Experts of a small language model: 11 layers, width 160.
Below are experts of layer 5 (counted from 0) of a mixture-of-experts language model. Rows are named router (the router's row for the expert), gate (a neuron's input weights, with its number), up (a neuron's input weights, with its number) and show model dimensions 0-159. Each number is 128 + 24 x the weight over its row's rms, rounded and kept within 0 to 255. Numbers have three digits each.
After each expert's rows: a language model's description of what the expert responds to. This comes from a sample of Wikipedia text that the model never trained on.

# expert 4
router:186083121116109173114104148123110137127086133182131160103136123110136140130135156162112165129162156101137112153103153116158128147134131098143119132126130147127137106145099174114134119104137135107144125103171110090092104134127110135084144080103085126171072069145131153134130159141126053122109117121089137088140127123125105134167134088125089134134144119129156185155114134110167104095110090142114131166139146100091118138141122135122139139129112144125111132154118136100124149110111148
gate6:136176151158184126083112158103137107135097124146129108124128142164101150116113133151134130097088118123130118102132119087120126105138134155135097152114137127123123174155156152181098114105117122127131150149137119130088123129124148093126131125146141111108157147109140172128155094119144144150181123166107158132162111154111164168110141122095127162145133165176120093098121127137150121132147160113151102135109139108149115181161114119092122143073148129122162157122134143187173158114177106
up6:118115100154123132132138106149137116150117155154118136117132106127098123171144073137116149138126125109123166099147109132108146190133076098075136153151169123107129114112111143112123120114100158142105149146075131132105170149107106122167149092164108126121102147102153176177138115137116159114120130116154175160089097096151150142122109136143141116142147119129115154102113109109103112086102095136108160123099153072104133151110144158128114166152154148105159115154123137151123165137097080
Description: Inner word pieces, pronouns. Middle or final pieces of words, such as way in always, ib in calibre, ab in alphabetically, plus the pronouns he, she, they.

# expert 3
router:145105113096123143144095140132161102139112157137158136141148101076172141099116160075147126125123095118152152106113127084143158110094079141107123106157159137106136106109125149131086091163100109092111136088156169122108128160124161117124142099131115144121159143105173115122125149112133127109121153124159151153112101148139097107145148099126134162133119136127095131130179111163118116079126150139118096154101111162155107099090143152155140117104132135101129124121148105121195177087138116
gate6:142132146094121122121161140146143144146164124119107118146127144150154141058110112170152141185105097161123190134121142143175130148125102123106137120095149134124128154097096145141116103118099134120131103134091100106088106111088101126112116119125153137124130080085123162112139135083108134111070069165164102090126145140129080100106128155113110149163166136103142122141118150103139127129063112124125154135111115102115145135111119150090112111149143135146134137133086122153139116136092130
up6:123122140138132171115157108139096134124118154109153132146087144116100130109137144116114122129144145134082150129118109093133127143142132125119107118137107162154124138156098122136117100152133157150134155160135092128094142192102184083122110160128152110088108163126161137138123142108082077101126097136109176100172156113141130124099112146135155166147143129133172043126152140115087125124172162141119149111111109130140165156087150134116164101125102120099149155132160156140148094125133116
Description: Dates and coordinates. Month names, until and before, digits in coordinates and measurements, and the ough in bought, often in acquisition sentences.

# expert 1
router:154157113196080132122118137115100144103149118137159112109130131120103153090128147096137121144144112149105109128104115121161107140137113092116150152119114101099117106122122157120142120121121146151131160075095092140090115138128126107134118152131096149143159109110139150128132137094133101083124121147130155101141106171133118105135083162137099181138133150131139114086123113126113084124135157089162106187177126107087102107139164181140147128180113127114139126136136088138161154117069112
gate0:116124148115155135110128141103175120106154122124175153129129126084127136112087124134114083118142131121146134147113106106144138073130092112071134154130162136147129089121154123117154132156097108090124117121073125099119117186168116112078154151095097111120144122144168121151144114112087099139137127103125127129139116154123088129100125116130123125208156124116128118111127152113131129097125126111120140125073132145141153163095119124139191137125067126136092105120113125111114087096091112
up0:140132129190098123164085086186129065126129163148138122139106140140172129127151103118113120161125138133163127118132128171125135160085133122113157125093114131142164173105121131161130085099139114121142113127151180165141115118085132129131073136119115124148113125183123107094082156129136105132145103111151135116135111116108128119126138110161102156127126135110134124098148171106136180144135116129131150124116110135109106130114177117127112129153156136106155096156161115134084130197120148
Description: Word-start pieces. Opening pieces of words after a space, bracket or pipe, such as res in rescued, com in combat, cont, and leading digits in tables.

# expert 0
router:159136107090082149142108100113134172121115134165146165117121122121126133167159156099159142125116127108109113141129159109137122126120102105154130145120161142161104107098095130120113119131135115110145141123113127073096156136131134138131170130098127107136135151140113144108095125180100139103152172148124125105083123169105164141131188131167108130139101065145138090108105125096132127081118123134095099128148126149110147154153136153144114099172166108140112058122144164138097118080128148
gate6:190121106127054096103174084116128149119111149110136160134125159159103107132148109098098136138136135115144106090141138139123123126124143135107120099123163138147121098114132168128124171071112104116085147101110159093116129132113129100106110126137154155131132133139156118131160094107100145149111123097157121142140066089123126118104138125164091106179114127154071117122103150122095152116147103110143091108130166107094130118148114130124118139123136132141105175125112122156067163123136110
up6:120129093149123119123124092128120145141134157166099081135130140124130111155128086128149101142131102122142105165126127093128151145105144123117146100119151158100097121136173104145129095091152146123098199127157163141106092126124157097129129140140135088103140141096167099167163118094108119115130154111134134127129124114158135117125118081159115128141175119107102136189165212097170160104178141120142143161123113132103153137144113118117134133111155110161126149144078114124119143159127145
Description: Word-initial fl, sports pages. Word-start pieces after a capital or consonant, notably fl in flight, floors, Flakes and M-erged, often in season or championship articles.

# expert 7
router:126125148160123155141122126195164119096162140109088131181148124145140108100111126136133153130139110128077125125123139131157158144136122128122082143161146127119098151130141196159117138051127103143163153142127141117124150118114166133116139106135129104156174152146185122109157123121106103126155195132159127130120152153100101130186164080144109120124130126163104096090138105106156128119120102107128100139123123119062114133148124148127097113148120103124151125128132153137126128153107118
gate0:124147184141126165094141106132088136137131121108167073140144088075119103144149124135145137161130114116136152129133118144131099133160089159108144124143111139160144117090149132161095122133142115118149110114141114133081133138114141128106102121172177119124182150136115160113149142115144124159139120101146132072169136165096120122126129070136128149115128152151099139159128098082140115115180144150129141122113121151102120146091111158105144133135111152150136166161162163167102142155093082
up0:119087111118144093121133127152139111139123103137146105063146101146141175107127113142119109100140142150127121127116123141143119103106131125165157067184120109116127128129118110097123139111147140123156108119150120130171129115102160142078143119149106152145115144102096080118124191121093111121166076132099151198136140106178139127108109127093179107140117136097102184154148149133148155128126111137124139110086172128155152112112116093118099138135128137155120128130089103101111111120105110
Description: Copulas and heading marks. The verbs is, are and was, heading equals signs such as == and ===, and pieces after an initial R, like R-an-ong.

# expert 2
router:112133142117111127126082146119166099129139147123134104090106153145104092144068154119123181094146170161154109121166136123148134109120147149124135096107130132137114134161167108136119089106141131137134143136169100087141146151118093180130123146137108158120106146130133133115105115135175085108116139168115149145144104173131141171133100101139062153133123135120097111132158087160123087154129125125131164102103158182116107114114142162134138121127136115062162126130129137158118100091121127
gate6:149123096173159135144154114101107100123128130121138128129130107091105167081166139159135161127129104137166074134137129131187135137140160164121134127124130169165131071144105123142091105178151126150176130115124098143089075131148114126097123099152147165113118104151131144110141153111124115088186167128143152162159137132154151151152129100176138106142143094143115124119150100118110138141156146146160122131084123135156109134130179102118131133147146131153104105119116150143113143158163113
up6:091090097116109131129117141120086176132112092089091161108144123143138131152118153159098122125062127104115183173137123101107121187133120136137111114191120092068112119115169127105106155147124156149149115086118148146159123128125116149142132138111120098153131111162102099150125097095109183131144113107138150143113144138128125128099126170163117120128122154101115097137154132118115113129140171110156125123116144121108085146129115186101152148118161167117163103109144126118127148135124135
Description: Brackets, dashes, digits. Opening brackets, en dashes, slashes and digits in dates and years, plus mid-name pieces like Gw-inn-ett, H-ug-o, Rajk-um-ar.